From a checkpoint of a small mixture-of-experts model trained on Wikipedia.
Size: 10 layers, width 192, 34.9M parameters.
Below are experts of layer 2 (counted from 0) of a mixture-of-experts language model. Rows are named router (the router's row for the expert), gate (a neuron's input weights, with its number), up (a neuron's input weights, with its number) and show model dimensions 64-95. Each number is 128 + 32 x the weight over its row's rms, rounded and kept within 0 to 255. Numbers have three digits each.
After each expert's rows: "gets" lists some tokens that make up at least twice as much of what it gets as of all text. This comes from a sample of Wikipedia text that the model never trained on. Tokens count by the router's weight.

# expert 4
router:152124124158158116211103163121137070076122195125137064088148121100100133091083098138136095114128
gate0:139097075104122113155143110155143096107153133162119114128094099161203128113124072148124133166094
up0:101099171163090122113096157121143131124120189135113132147106141138107119126155146165138113154140
gate1:116146140117151165147140150153183112105092097145101132089094119131102104135126130155054111180138
up1:133141125162174168116106151116160200169168160085103111168173147118128064152173109173138141129119
gate2:136147119116169130211129088155145158119088159093128124104119132202136102085178129087099116108038
up2:147142132138117146180118133152125055113139120101093105169184161070079119160058101138191166166125
gate3:154134054168122132180159149137104091105116103105173112133176055114161122172103113175175163125107
up3:098167169105129115104117119126105103130177080183148127129097168105144095117113158167176118118129
gate4:070143113073181170098073088131132089131077097154152171151091110105111130186097151175106129139145
up4:162118129159087084095093152098100144144185095146121077124204179120170111064121165111100111131138
gate5:151175102120097123153082092139145145095112164134159132119111220079065106156094072116139129152086
up5:105139142160165126139169068179090110101149114106137087082130150125118202165153150110140134154099
gate6:087150135125158125145107075131146114119102182121117170087045126172136137191143153089125110136106
up6:181186099088153178132075102109157140139125116145070115173113144104077113094115140150114141132124
gate7:096076141133128135207118078140070139128072082067130141139113136147124051111130130134115106142184
up7:123205117112121106135165081169126119171042081102133137130115089095107134118111130093109117123180
gate8:106088150118206159144095120111132092132163109124065111137138097174205106057144178114123131098142
up8:105110120154148079137192178137207128123149114116120087087142118121097111104140168106178168173094
gate9:121109075145095128100160122118168116123124172122126135121111120142101126087119173096154142113190
up9:065178123135084139119061116089125158184182045118092103122096114176165161159156102152118104085130
gate10:133098103166050098114157154159176150128118123107166130117167138110158141135117110076095088156112
up10:081133135106175141103092101104057098168113098153065154129095130130087127140175148147179128118161
gate11:138138161121135179074096147142127155074092167123163095135147160151132096161060088115082142119114
up11:171108099118126109151128148128120128143158100112093153121104065137116184109186208082128129103187
gate12:093132122163168159135116075121090091105135141101162064105127107133168109129125105098084113103150
up12:093117097106131073117182123132144150123104213112113170133181112155134056074154138130149163159137
gate13:188097122137041150135124174166080201134188101118136156141068171121104109127007069160089129134136
up13:157139084117163114124135135132154158106106146116133129175199147080149127143177108080155139179105
gate14:079140107130076108112173112087209110142134161149180148113118115140101136136083143083081142111125
up14:077158145170155177129137126125072179158158113058129104143154149070149140104070119196195084173201
gate15:137124113118120099083163068132147067152073124130146163112127070183128152113118154121143127147087
up15:181142093109125127164152091140112112097135163112160146131135195060111110103075117152121133155141
gate16:170068070172129122181170157080094183102130086092149117148154171019130160135113111134103130169088
up16:125077108108115169155195111086141105104140063070090125134105084069127106086160133150182120101138
gate17:147151114072134137192082131112117099121084176160138146128082160138106106146188154102106119076094
up17:071103117134100041163117134077093111114128126127173156128139108098150096060141165168130099127141
gate18:147187115164162131061098094227109086099126086135084090114086095064131110121116119099125105158156
up18:178178112160133115136110143174125123077159092103078129122094106097071120095086114140107096159184
gate19:163109172148108132158135074108185089117136151173172132115091175163101180119119190088136117107118
up19:172160097137113137160157168099161102129129118133160126176069148126097135126097156157122095131156
gate20:148112107183106104109144162106134113118209093143122094100161156087111116115051127170163107164072
up20:180152136127151121113148079097080123130157119111100110182153100123116132130178125157128089160208
gate21:128088110155144100138169104061163126099158178196178108154179146218129131085175149143187111115125
up21:099141147117138119105098118176120162140097173099085202130130093074150110155088138072109156150132
gate22:116124160172157100144132207127111136186135125116108134151105153146105120142110079174144169158144
up22:116112100118103154163158120151143132096137109121092087122177134109208118130088148128127141126092
gate23:098201158141161116163127100059202157074134153087189156153088130136116146164154108124108122134150
up23:135133112099068143105136067111160140124208177109122173123104152159150123186106126146182146163138
gate24:151106106161181171104132156172209133136123115116113117150166160098131149160175101133124141140162
up24:110152123171166146128183162178244118130131161074128070166151148151132056147140123121162127156131
gate25:154120083161108109121128142115050140125067138194124159142100150137113150196168110164175171125084
up25:120118145110132091106149089120106101092118148061149077143095140106161109128143160162128140117081
gate26:122130092118146126134145145221135137130120057109122149157093113116122157126121108161144110151191
up26:061165137090039135143154186115154141119159114126144118113140138113122096112114135089168130135111
gate27:110080156113132157157131136094147130109133158110145141122135102129170104076102111084148128169131
up27:077134129106092126155165112135153078136164109128157104114083073112158099099061146141096183123125
gate28:184130133131121110190136141093126111173136095137193071084115200125141165134201108169134143158097
up28:173109153158124158144163125091075134145160080103126031106121097149105155089149104115104153087127
gate29:111146111148095155124121084090184067144158123051093172149143136116086137171144105161136141144156
up29:087091141127097109142149097131166101071153104136112179157150124143087085118151105126157226153082
gets: " the", "|", " |", " The", ":", "-"

# expert 25
router:148155158132062128124108099087072082131036191156153095146110139091143112115124165104132120119130
gate0:146138107135120064171116195149122123119131138127157155142108104190158176145078122153119139148089
up0:141161097095106132161092122116148151091044121127130156163119108128137157164076145106102118131109
gate1:149134069095045099116158159106216120168112129138159107140104127114152058150090133157152158098102
up1:093106153152111146117088122101120145105188100127074137149112078188119183129166150136117118108144
gate2:191096059085096147074148158162116131129136123145096134123117148142150107122098179215119159088111
up2:127181101099165132106120171118088180125093144085086120147139146179141098143132100114139067142165
gate3:139134128133083169136144108159125095190144104119125131103170084144133099150113145121128105133143
up3:107117140115162090127132128097190144083152162154085094161083123162111105118145118156133171116126
gate4:165138102085093171086099077123111129110140132154145138085160103171101089170227120092140136155190
up4:151142137153122116090132140147166120122114076125133065142162178063128176164110053127147178133172
gate5:163180100151189131174141124118093105115127152079119139175123097144103133191164087061132159142200
up5:114085069137097121085097153089143085144103067107059072105101177150158203108205162106165107149092
gate6:128126123113125146140123139169136178125090152143147154134124146088175143160104080124129092137126
up6:118085137142174114087098041107170111135114105159132115118152096191147117147175139152153142100121
gate7:175127171145160159140172139146115148147079111084123114097128179172114139103115180122126139074123
up7:118101087121211161159111131117149136140141127173159164147136107139175149133121134098110128116134
gate8:127146141144163140163095155121159111136115143166106075085079148164127145123083122106074104139051
up8:111150167129140161130125129147134135163098092103105158151161159041111129114117135080102158106143
gate9:113119111118166166129155107152204109101125131197140103166133168177144124168135147160142166124125
up9:131094104166067128127078116135108096144157115132174119099169092118075153120080148092152110149131
gate10:124137180170163137251181097121103081109194158110159166124098133087138167105093105104125100144166
up10:102102139129132126124128172090096115123107131152142134066158128064157112141024153144096095146143
gate11:102093106144109153162081135149154114165091133175061135075128173126160137139142175134132104058057
up11:144097084164116126135112091153098104140092122178090116140109129131100107178126146159107131108118
gate12:101063120077067127093143152102109089131153148104108090146137107158133150132131170207112108145101
up12:061113104141120129160089143099168105115133128120055106192119076164171113148146107149086171089131
gate13:105214126101057170116142163140102137110117112105187122098148186103112104091090116132149109168140
up13:137128110159094144130170131147135184185084099120128119107123129134114087077128082124087105094178
gate14:111087121117113162070184120192050151161122151180111125113116108125108160155148111149186101118152
up14:120177092134102129110149117173098053139073087120099113139097155158128152087166098155130075161168
gate15:133168118099157127161108133134103111113135137075079081182108089125125127133142124113157180110126
up15:130114115123060134098110078140087115179112191185121168147116125109119158123150133132099111073089
gate16:122099123122151092118144157086123084063141098077114184170127128119173185145138140132103169104167
up16:124123150177125138138117074153119080168110155134128119107130112115107119149130121139170081141124
gate17:108100134112069146123111104120068082171107178154084133133137121133112125149164148118124063141093
up17:110158148128064126112134161163145093152070142106144129111136153120090154148176059138112112093115
gate18:126141115114106114074150123069127148118192132156112141109136093118127181192105158069181204114137
up18:108114111145186052134095127163125118082135159158115106137121171145129163064164116088132129108077
gate19:104143047103146154126164135145171122150188154169137064137106145159147179172141139161067115144171
up19:079151102107087130125086195125133082122092142066129126120165097107105156136086158136148118153070
gate20:165063132065137147132096152179106085125156153109161078205128174096152093104159097069120094162127
up20:164092136153171115081140092135210148092131137183099104043113180160113093100089122117174113135137
gate21:098160062096085125065112130138164141125076184132146142142147071163158186105128157179084115109132
up21:177126194165095158117101071132118108081125138166064106110122137058040136137122071018160086112155
gate22:146076169196102113153156100071109100093153144144160131103124124198137092193224157099103104115066
up22:106096120074095146030122138083146192130134156154140141154132107106125146141142175161087132071106
gate23:107090140104100148135127099110179117142018091126144114146143152094128107081121143139075139136134
up23:189094081177120125126149144167127171140118182177095198152175117187116139118120107100103179147168
gate24:182108161151137143164139093097141158117075155119134112094132122139185123174168113137095073103132
up24:126103144100196114118105175110147104101131071189120091151137077164103151079146104067159136131142
gate25:113127181129105150127118128098164167163164189114144110123087165095145135133066166067098134147167
up25:128095100124099049108123109115062040156131110146091144090116141118172142124166062153147090106118
gate26:153101148152136112133186115130112147160178141169171156134133142141134143129129102121124188140117
up26:091142112120134152165105130136129080153155109141136102105129115187167105141095112117125153140149
gate27:162189094140155149160136105167161103121132088119131110118168133072139142091252138053124090115087
up27:058127140122148120150153079089046124126176153143140180136099133143123131176058150163061186077182
gate28:110146153199114170107113152095125049158067140090168127116101112131103125128125089098068169105107
up28:074145187125143086111118107119171127179170158115152108109136055070119152114134088118107160115161
gate29:100160125144151114114124119110139135177148174152068123128093095121146119096110117103087145152051
up29:105147103146128110120157091151167189144134143123120116175132107140126172070094100070142117111118
gets: ":", "-", "\n", ")", " by", " •"

# expert 9
router:114146139102185101128125042128124180174111197080106171140078105163151107138127134111044094110168
gate0:149126133116142179148111169163183130101087149111164150107122156146070114135134109168145116190191
up0:110130092139167096153121105050164187126158140169103141071190090149149119066095110059176156110085
gate1:092130179125172086149158169116172132118152118123152101094124097163114064063151145108110141119112
up1:164145147132111107132137165104160110141076137184128107133133147074094112162126191100126129152073
gate2:190173066145149132063129092146142148132139128077148148104139144145142128137115101031091129136158
up2:112124186071085146125127154101108176135119185174132095134110137113131119109136173189190110178097
gate3:072127152086199090133073113134088152154165137066103163183127123130163136134126068145085121157123
up3:153188084127167128083108132115137168097146117140119117078149167117143172097163149131175117086094
gate4:090098110181109161175137099184140133156162112072137104139151104088158124091112111171119135168111
up4:095068101109156126182082098135145159142190113057152131126155152112135150093142102141163147110110
gate5:131122110098100138137174115181130131129158123155118116166123130121143137116146127141140138150176
up5:113096136113155165146118115147122089145124070105137119124108137124099150149141148158130137181116
gate6:172055112150121138133077054146126182158164141171084155140120099159134168169081115166107085113144
up6:099146128097164151145193179096151181122155161120176105139172122122155102136142142134095188112098
gate7:143073160154112200114129189125115135101113103073150073148090152182160118131088152140136121106205
up7:159119130119123152112126133130110102183151142135161105172103122162144140105126130133075124114197
gate8:129156134091197107156134113155104145174096169133121118108141060113084101164112119096148141153118
up8:141131072127115139109152108109111073088100135107123119196167088105108064106089150096103124176107
gate9:082107204152087117104114119115152135131063092114152119130101082100158098106126127146117089115122
up9:077119185129116100137136128089159122130130111153150116090138100103156096100097109046145126126111
gate10:111137166138087126121168095145088092187044087106116126140110090070182104123147149123049124106098
up10:188137087120179061141121074152118154137101144114162130087137110208147140167137102155153092083160
gate11:100101124164090113115107103156109159163139128061188117129134101120143122128093106099141147219157
up11:136083117136072133145128133158110114115134166089148128123099117067145070119095151078160124206169
gate12:141154124128188163116118082075084120126109186132123141117145161141093137087120120158127138134169
up12:146123097126170126129122177166180196100132112115149167103194142126098093133069126198140123094140
gate13:104158133065122047116077108168092105162118090181080126130127075112128137109171103111115081132121
up13:175135102116112184115124146098139110146109133107193102144117187120135135088135125164128091096172
gate14:118104130136101146165098100159135105169113167166149168089150089095104080134136116165155084132167
up14:103132132141183130117154048113160142132142152169104083125157162140124138130147105177103154071166
gate15:191157156108101158100080126109086056105078099194139064152111138084097085106145120129119085109137
up15:081139121124118072090108081130189157168197129069144178139123157181147132165107118115167166119099
gate16:092160107115143121139122119111177087108085100146068152139122162201141079124142151084138165118094
up16:184127062054102116156138139119097128137133090141098052130153174078129142104078084143101134122094
gate17:135167134116122077049113069120106101067186161162111151099183120129128126086146130122100104183183
up17:134145149103094097067108092148099111180124127111092160096195101123136128186121069136109082128109
gate18:094110199115094141125135163060101131128135111124079136136128123167092102127060093158100128167143
up18:099125026160131111123136146117114085093091146147143089100164142085111131146202105115159156108111
gate19:119115129057105053078104108124143134103138164139170107146159127088120107059074089137087157123113
up19:089141112133113179136088154113149140133146082129123152162158145142120131125188179144174147192154
gate20:127074103111120086084113138255131132165125127164103202091132129110165154109098140104156096102122
up20:126039079107122097086124096210139161149115123177164183101147150109168112105125139132149141091096
gate21:177089157144117151116116096114074112127122123165145136166117153155073161158097127111164098115073
up21:134058095121108113133177102091149147103180132121142183152176115120103146122171181108158153171118
gate22:060122141128111096167130130120119174126151165116105128101168106131071102107095144130138174122168
up22:086118147066160142111153083145114089108164098135098105142131112150112161150130117042159086100121
gate23:107172134166199181096117067118117081171119178170132098174095134091132156132105167138136117149152
up23:133135137116083119222180182170119160115152138059083138158160146136100178136111104085146142098139
gate24:104117083123116084098142111096155151118115210108112086151148083092138126088123105125125104131163
up24:106103164158173154096142131074168087174147175126132123130142096112152114137117099195076114130111
gate25:100156107118103094143166214139107187163129120093138121172142078103077120191130100092138150113135
up25:118090195141133182130157087105130144097153142184103105131131165119107122109092128093132145149150
gate26:130115122106135170132092126112089133154177082097091102139150116136137127125141103082179140105174
up26:115114164163137117108129107097096115127185081115128140143152136199153169113145075118102114117128
gate27:098110093132114129129161180118054145161056145142164086130083101126090073134087132148161085142199
up27:137128173144120125116120069127124103154178184080178138130106124163160150108128153113095117120119
gate28:211113123131147121099096159135126148180145175227146108146124095126108108163116136141155107163106
up28:140081101129175112131097111153141137067144139188138136135118109212175122077164181143138103157169
gate29:224158097047190151095162132077087118135154171126108090120148076153124104130151112126054139112143
up29:175140115029178126150111118114132097093224149139158102139172124157133075134179141130144161112080
gets: ",", " that", " and", " he", " which", " who"

# expert 35
router:131134116124146142077113070172136122111156087146105145111046132196073124164184142134160114132111
gate0:078071096109105123114119159125148185087160053167083136142079163104095069137146120123086133085152
up0:116099100125146116107096127196123114126180131126114127131154081116122090064120100135142108143158
gate1:140165151088142118144166150102116136070121126123135122122173104135117153136127087151104079138139
up1:157153137109154126102176106146132060139085129124109151103115092129140048130137148167102145148083
gate2:123119124043090153077126080131141101141135160118139119140165086180142121108120117154150118135154
up2:130143177155153146186185124103095089165055092162185090132140126192128100172126155173141122128144
gate3:098149092113168134136118141145151121139108164140146166098138118087187165134132104102130107164099
up3:138088166156120079152168075148078119136111118128119138115107118154090074140051108145099145083150
gate4:120154112131069104115144201142122076113112153109168136151085113166138097093036130123149149161132
up4:124123108146124068115162195105120093166135121090155123129066143126135155119101116105179167129118
gate5:130066116095165138117143184157147078134175047132143177120085184159097158133144108149086115114111
up5:077131116151136152143116143136203119082167064166114113151176148068184114121057147087141129160184
gate6:147196087077144149115097146109128093141135194127103134121094166136160112107137085147091143150131
up6:104156097115118162151170072134171107125082180146119156119135125097101129105065099141121167100147
gate7:176100164136142175127133115067147075127141057136138042098171141136130126121110141117141132156124
up7:091124116139075113128113118146072157130070115165107189118106097125052180128124094132121111129148
gate8:128111102129177110199173140097155136122150154159166138096173155195157175128146183142181091104135
up8:071077122135066108118100097195100151146105121152131126141118064062130131132105140102117158176099
gate9:096083176155083203115174172121083070153142103067178085160064099133146066106157104129132120122091
up9:168158124107201038161117142099151137149144132100109130137154148129141182125092165157123153177072
gate10:161160082121071155146070140130196109122127160129097191112113104148086100077133124210146132109072
up10:082133100147157100133152135134156130100152141145128190109139127183133115124098138187129110143157
gate11:137120135106110086135051209108134130118175139110090088076120155190098116135189141114186123131110
up11:147081130119128088076107154111121121117117097130126106141158102119099108139195080180181109115160
gate12:145100092101130108094054169141121079109175137105148104117120119090181087135100151111171141133062
up12:127134115112108113048058076123160130139189121130114113087097166124126143182104124102179137143097
gate13:068173125113138109233151227069129141129116132133115125122145066157125128151194147170177153131142
up13:074090167152114147193122133141050090159177099162135188099085188074146122100108127143139116153131
gate14:106109106134127132091075083122154144162133122156164174086089177136175169124082123132139131093096
up14:154076134089133070112117045134121111178184125107175181077137179095105175173127131116135091136092
gate15:129160131172103140144160119103109121065054097102151105115137224132087141082106139112149097136162
up15:127105118157112114133165157133072117116095114132114138074098224166118174111132121123115065161149
gate16:139111138169147100117120166154140153116141078150150146092120143132128174120173132127166183137090
up16:141157114137182097134132128154174129084148139114129137074106105057090137122148164072155136085186
gate17:129113100093115115095108104168060113110176127127138148103176107141071098149101116113087112151090
up17:171126142129139089134120169108084146142145139133118146149154157134117082118132181090134103093111
gate18:078157106168194089132134154175168154115138151123101155101155158124188108141103076172137160084106
up18:138136093121166127147141140140111117109189131086114215080185127082172110133161135141129135100113
gate19:145133113084160178109100139152161128113104128102156122138139102144117083164104113101109158132121
up19:148202142096155181106105152138147158113104165069152159132141139172141121186142091073122160087134
gate20:138103151152123183128108158135134097156102118231099127125105115104120098110185102157152153135127
up20:100117149125153121164133091103112120087126188071130158124194166122136121109061125104113098161114
gate21:083119140143171090094148137043138169158149155088104119149147101139094156172124124116110110118162
up21:097084115172199158173116107144068156085169143159121145108063172143124118176086114152147073144150
gate22:051082038137102140143150130165091091089108117178123162149073139114146120106116156128102144135129
up22:164158159136101106170131155179076107146108097153139064116134078132160092139156139192159096122146
gate23:123173099111121140092191149102144152135122108140120190116141129130107088159168144131111143165144
up23:141133130159127110162144118083135109127129114047066114171149074116109119116070075123147125144149
gate24:126136151141092104081161098164113173185146116181141137140170111056163179118146166213168116192177
up24:082187122152119143096107130103159098139105159125171102108135081129088083077210157131148156111142
gate25:125114120122157126087115155077206156100095137182147116092138202164126092180139109140151111081122
up25:096113123175125103084154147231114153097180051121126089108128153087153129086139150081169173207125
gate26:135125145080194148136208141100155159061141169114123148205148112143080171126118133111141160096199
up26:104173086106153136110103108124180155121115111098112082095117059110179127151161144127122151133093
gate27:167138154138123143156117150183141064137149112182140113132101093126106102146168096130095107149112
up27:145127159127118169101102119140074162105117166151161097148156132135109139142183072114110108188107
gate28:152139170092139165075127138112172173080156161105073077150155119139107205192147127159104141156147
up28:159167151082104131109113124148111163103183171113107156133112111111128161158124147164163131160155
gate29:122150142160156203132115129114173157120189150141172133120107139155100183168148109089220144097091
up29:119103134177135101132097103146161125123153142137116150099115203177134140152147117090157104126112
gets: " in", " as", ",", " to", " on", " with"

# expert 15
router:135076092147168069148120142112120146094165146139092116115153110129144074071137157109138137151123
gate0:053122128189175117105131098131116131186118176142126106209155073160119129185131142121054104110159
up0:153183100106083155158189124138185140100146091132085195078135160127165118064162098141166167111057
gate1:118135118195107189126119142132103113142126081197156157081101126094148139121140096191150205122154
up1:145152115102114141192145097148163148082125087149128159221111073083106085142183126134126176110148
gate2:122111136121106130090159172157091116110158129188129131186136118192085122090091140115091147144133
up2:160100144133126127171081082080143097105134078142081132135137105075118144169169114173147147058192
gate3:108163100191145087113135146087183175140196103067095138146106134099184080140117145147146167096151
up3:122123109092161112145124154126197119125131137108133179130114192158092091136111085100095123123093
gate4:133167057179120128074108126155092112181124100152144188116109121182147164131102118104117134124060
up4:146104127091185081121148086084153089143145181101092155119144153098113143118159171135136148152160
gate5:080172117140092111063125147108136106070113165085156109118092143101149154148088111132144073116145
up5:116097154092129156198147089153114123169073136135114136160138172128092141117152131103100084105119
gate6:133110134104183173144102090126217149105140156127116143162184147201183127097179117159157134130111
up6:102157085153090118056124120119112147060074102146118126132120067130165058133134077185092158105155
gate7:151081132140159090130099113128085134109074104092106079152144163107147076120167121104135155176088
up7:143129089147133091118139087107118128101164154150144120157122143161132140145101070139116111165130
gate8:120142087151067103116151167103188105172148082082174140105140132095169175084150129157163153135186
up8:144108136146086094082129178131088085115177101135111105123107099136155169106065186125158115138156
gate9:132127090133158112166134073172121110103152154102092138157125115163132095084120093133124177129103
up9:066119076165178136157156131116144161165099127091108106126164113112203113133142131146142169077148
gate10:170176086133166124138085148113166149136124159130152086093132148115120106136138123088119074141094
up10:122152131159223115180158172119138154171130121105119116134149179173095172138115135074118131134118
gate11:114096080140108146163106151112115154113125106087089129118093146126135188168101120177124116125125
up11:154125090152118154070178134123136120164086155160130110111131144144148077131090115127078113097131
gate12:161128183167213170169107136080205114156152090082104161085169108144140119059091153105057085122138
up12:090121146095055166154099099122087148118136147140125095164126149151123161182098115142171127087139
gate13:073128068153117110102098146168130186127139114157169179098128105096132171141112064133125133093178
up13:073154117163156066074136179197113168115176103143142163074169106100120117121109148109152123119125
gate14:126156088115091076075139111195127147127091132158171152118133091188159106156137118136088124133121
up14:114086164161161191169130140093125123151080151088088094151117182092093188116151140079157167185137
gate15:131125081151123116217106124186161126143131238134135144140109106142139118069095140158092148165108
up15:144130207118072142031155147128111148177197078161125093102142125141142111172115105153126146080107
gate16:069107111136070117109137141129172163106176135074119086142132111129119192124087147067115120135111
up16:131165102169107114134120048140120128178156129138101113130153129133141138119180160084089124153118
gate17:185068100113097127149102149101069119112099099114131078142110087098159099107153113152109153105104
up17:186103101120140164130152150098085102101155126110151108106142126060131114140193131107095159100126
gate18:107118076185156131154134113140153125144163143165150147128101153112098128086093138116152138138087
up18:171152162101087143138157160149100143093180093067146168076125164121113174163131092147127185170194
gate19:163186192095137125136152092126103129151154147078123105130114080094116121146087169121120158173153
up19:121127135120116140154157088109071080137165172070079130125142098106161070138128167122133142116110
gate20:195099118103217108104126143101146095084112169120162138114072172171171148077147125148170091150074
up20:115205116123101147095137111115035157158113143113099122194189114103153156148177134079080154185155
gate21:122165098153102142077122132142128140094080160115125150127112061117102107142203147113070120093122
up21:070102109151143161088185093072132137118164102105094091133099175100132176133099077081155156106128
gate22:148083094121065157074112031135101087107118133150132145159091119082129159180139074120100114093148
up22:113157120151101178128172157092139106130144111149120102104136118127125138066060187127156175082111
gate23:085153126141118171135124049110076175104165154150147158139123112138096109118129063079169127132155
up23:111150095168127165100165114136095145154144134158156151062079094098210153149106131072142131157105
gate24:099145130162135110135086124114162118124094200180148120137120117135158157136188139125102123076110
up24:121137140138195108180133153125121164167079171138133112098143117157181132125149149092100126085097
gate25:156140123114074137172116145116224132144157186110068067151122153165135140153186068128142144137098
up25:145121060093128109082119123126071149107053055057156167087150133094158178134071149117150085101162
gate26:111125172148077123089103048131095073119107165168145092075128103138131125159088118109097102158154
up26:179143107130103132087184146133084169143090208128135176112071135139111119202119087114156115134115
gate27:127105110157164076153103153161144166117214100136142113124101152106110081129106071066069102149096
up27:118130136097096147154088178111099058147151120101162118146158102121141189182122130166144136112169
gate28:128132120092101102165159128122169092128184073111121165116165127147134137116169169133192111128092
up28:127154128134123144123251123125112085146133085119079106135145114150080147163178112134146139133130
gate29:078181116174132130109124132121093189090116088069109082110102140075088141160098119119130181087171
up29:135203123149146155148159143132120140129155106146075084161033108069150102106127137124109113127060
gets: ":", " the", " \"", " –", " -", "):"

# expert 11
router:122108102147168150116149058119106108107101105134147171119042092200120121119098110163163123034097
gate0:113153156098093147121173126120137086139158049099143135112100107091091127191087147064139137157180
up0:170137131074135104092128101086155091187164128105173181131179110098113110117143132104111121158172
gate1:062122104162156106129098118189081094134167091131159129097129155050166110146152118192146153146118
up1:154122089134130096106102092131078074141113085125153165116154094093142118121126138124147144090126
gate2:141119099130147135150135076091135082119081095138159139153169096200112156148132080129115140175075
up2:133110096113134113108120110090161087124116143164119132153180081153113138137175118155113161115121
gate3:147088146120157092107135114122110106125095144131156118134208072138140144146145047188128147120095
up3:141101091094118179108097066156173160112140153119159160121154154143114149114168105156141108134174
gate4:140141144148158151151132057123153157143167115225144105138053111162148089169130118147092066118116
up4:117120141153157130153140100119158148161153122187165068120116097168148145149115128231130068083155
gate5:148140082173105115123152096115182139139102127159103148142134167117132121076149131088157130103120
up5:088148102148047147159111109129082120102150201150185096187100175137180171143120161202157142154158
gate6:125114134118143157147107143129163069074124137098205164137124134158147122149133125093127136140141
up6:080124153106109143137136181093147073105138136159184178149151097130149114141174158140103132132133
gate7:151122103112139169175121182196132121083204194132131236084132110082173117124102100163146185170173
up7:128136108125106144161140080098102126180150126062108109112099140150086149188133111150081101061151
gate8:130146155179088147114088178188181112126135122120145157108079189095113079035142118066124101147086
up8:130116094117076093158143072126137176142116113157182117109137160133121140175049133159103126138139
gate9:111148110133022112124108149087120158137162127124161085122108077081180129134069152165066122191141
up9:156116098161071130140116181123127148124098127133143116114187095081101128138084144117182105122127
gate10:177134092102172162102133092153128131111083079124129145121150089124167125125180108149154136159200
up10:073093198125122143075127136134075197165119165100123181135146076134149117142162160133076108106126
gate11:132178120152077099121057105106131171111072165109112145070162081140151194110173161101154116164105
up11:057126140145172153198121142099107081110104135181143096085124109112211141137184163103137053161126
gate12:125167174198176096210148140234081123112148116174110179138117109106150140104119125097099118086152
up12:156159167043098177069118121093131132101116192164118073125089093132086119144162155106151144141136
gate13:106145107135117170063114121061202157119127128127152124085109137149106132154147142147200078092143
up13:124176111098106091164166111178104096152096202139172131181110118106139153152101117168147141120143
gate14:131111162138034093169133126164203148173122092155146162121140097118094129102132166159166083132160
up14:137103124113152115096134138140081129100125158074123164126129182142167127138075127036173167172112
gate15:135101096105142134135136103114130106160179135068086128096164171075116127136175146073101131169125
up15:139118124145184146146105103087105158114126109169118106141091203166130150073108105120119155142098
gate16:163099083079126126079152091131138048075164123142172154175191115118108148161191131136115137121124
up16:137100113107065199110157172120127078134165068159176175149118196114140131117110146108106150109145
gate17:153162150099140151134129149138091167146180158089138162084093150121115162138084147088160186112097
up17:105179111097196149128144118103149123127122154141101131127150090085119124154126121174173137121148
gate18:148128131139105136108143115177195139146161155163104144087117159112162127156068086142181171127071
up18:115112165140156117167118109173140089190101121121099099114118160168150136154125168167089166129149
gate19:134151153137204150094145095175120119079119134151102070122097102144150137098135113183166064092082
up19:138140085130095117195146158109148112172146076112193164114101145125085167115062132104131146143158
gate20:129093136164172155139098140155118134147088151162146112162092150145110138139199147147123153187131
up20:123085148133148121157093184125110150154149132134066101126120083112097080141155142151113139150145
gate21:038104173144167093163137169142174168118143083144172111095098104146160176175161165092157135125140
up21:178124125113093172094150140135150054142133145139089181158151151137099157075107082144124137109159
gate22:103142125131086136223153121171167151131143115076055124134115079122114086122128142157114157148055
up22:149097102134118127108097150151078149112134067093110153154070138109169109067129116124124105123107
gate23:119121156129077183121081094132129145082083126175119081164086118120122079133116161187128112115140
up23:154211093076052112152119158158118134088115125175110137171111111159120104109138184177095162154135
gate24:103113095097035159142124128088071119099149195149143121182148166117142160185131147100109158144174
up24:146187106110118146149119132090077128163140140118109092166176184151111145099140176100114073104108
gate25:103133145130123095157151161077102160136114148122110095135148115100104150123139107165132152139105
up25:125130128123126147184135061108125135154175114123119159177146136133105104104150109106085102125137
gate26:123152133152126149103151094171093133097133173158131179150110169113183156125092085133138124117099
up26:089094133140101154115146149136138125112069133135159115106135136151118136046087109124122164108087
gate27:091145144180076064190111143095145083136100115081069133103133124124147101091068134119186109121043
up27:203121134097120175141142192160084134124131124108155208140131123139148115160096128078168117161156
gate28:157083123133148090150183164147164179160134060076121129115167186140094139150147138097110126115153
up28:170169100147138087137113036136110107092141151163074155109114151154148120152110136074128150144111
gate29:053152083179132095212112137108140152105103113118118165092135056111157125092092102132130174127088
up29:130188096140108084150154158101088113115134105134130160098135109111141094133114106111131168148078
gets: " of", " to", " in", " for", " on", " with"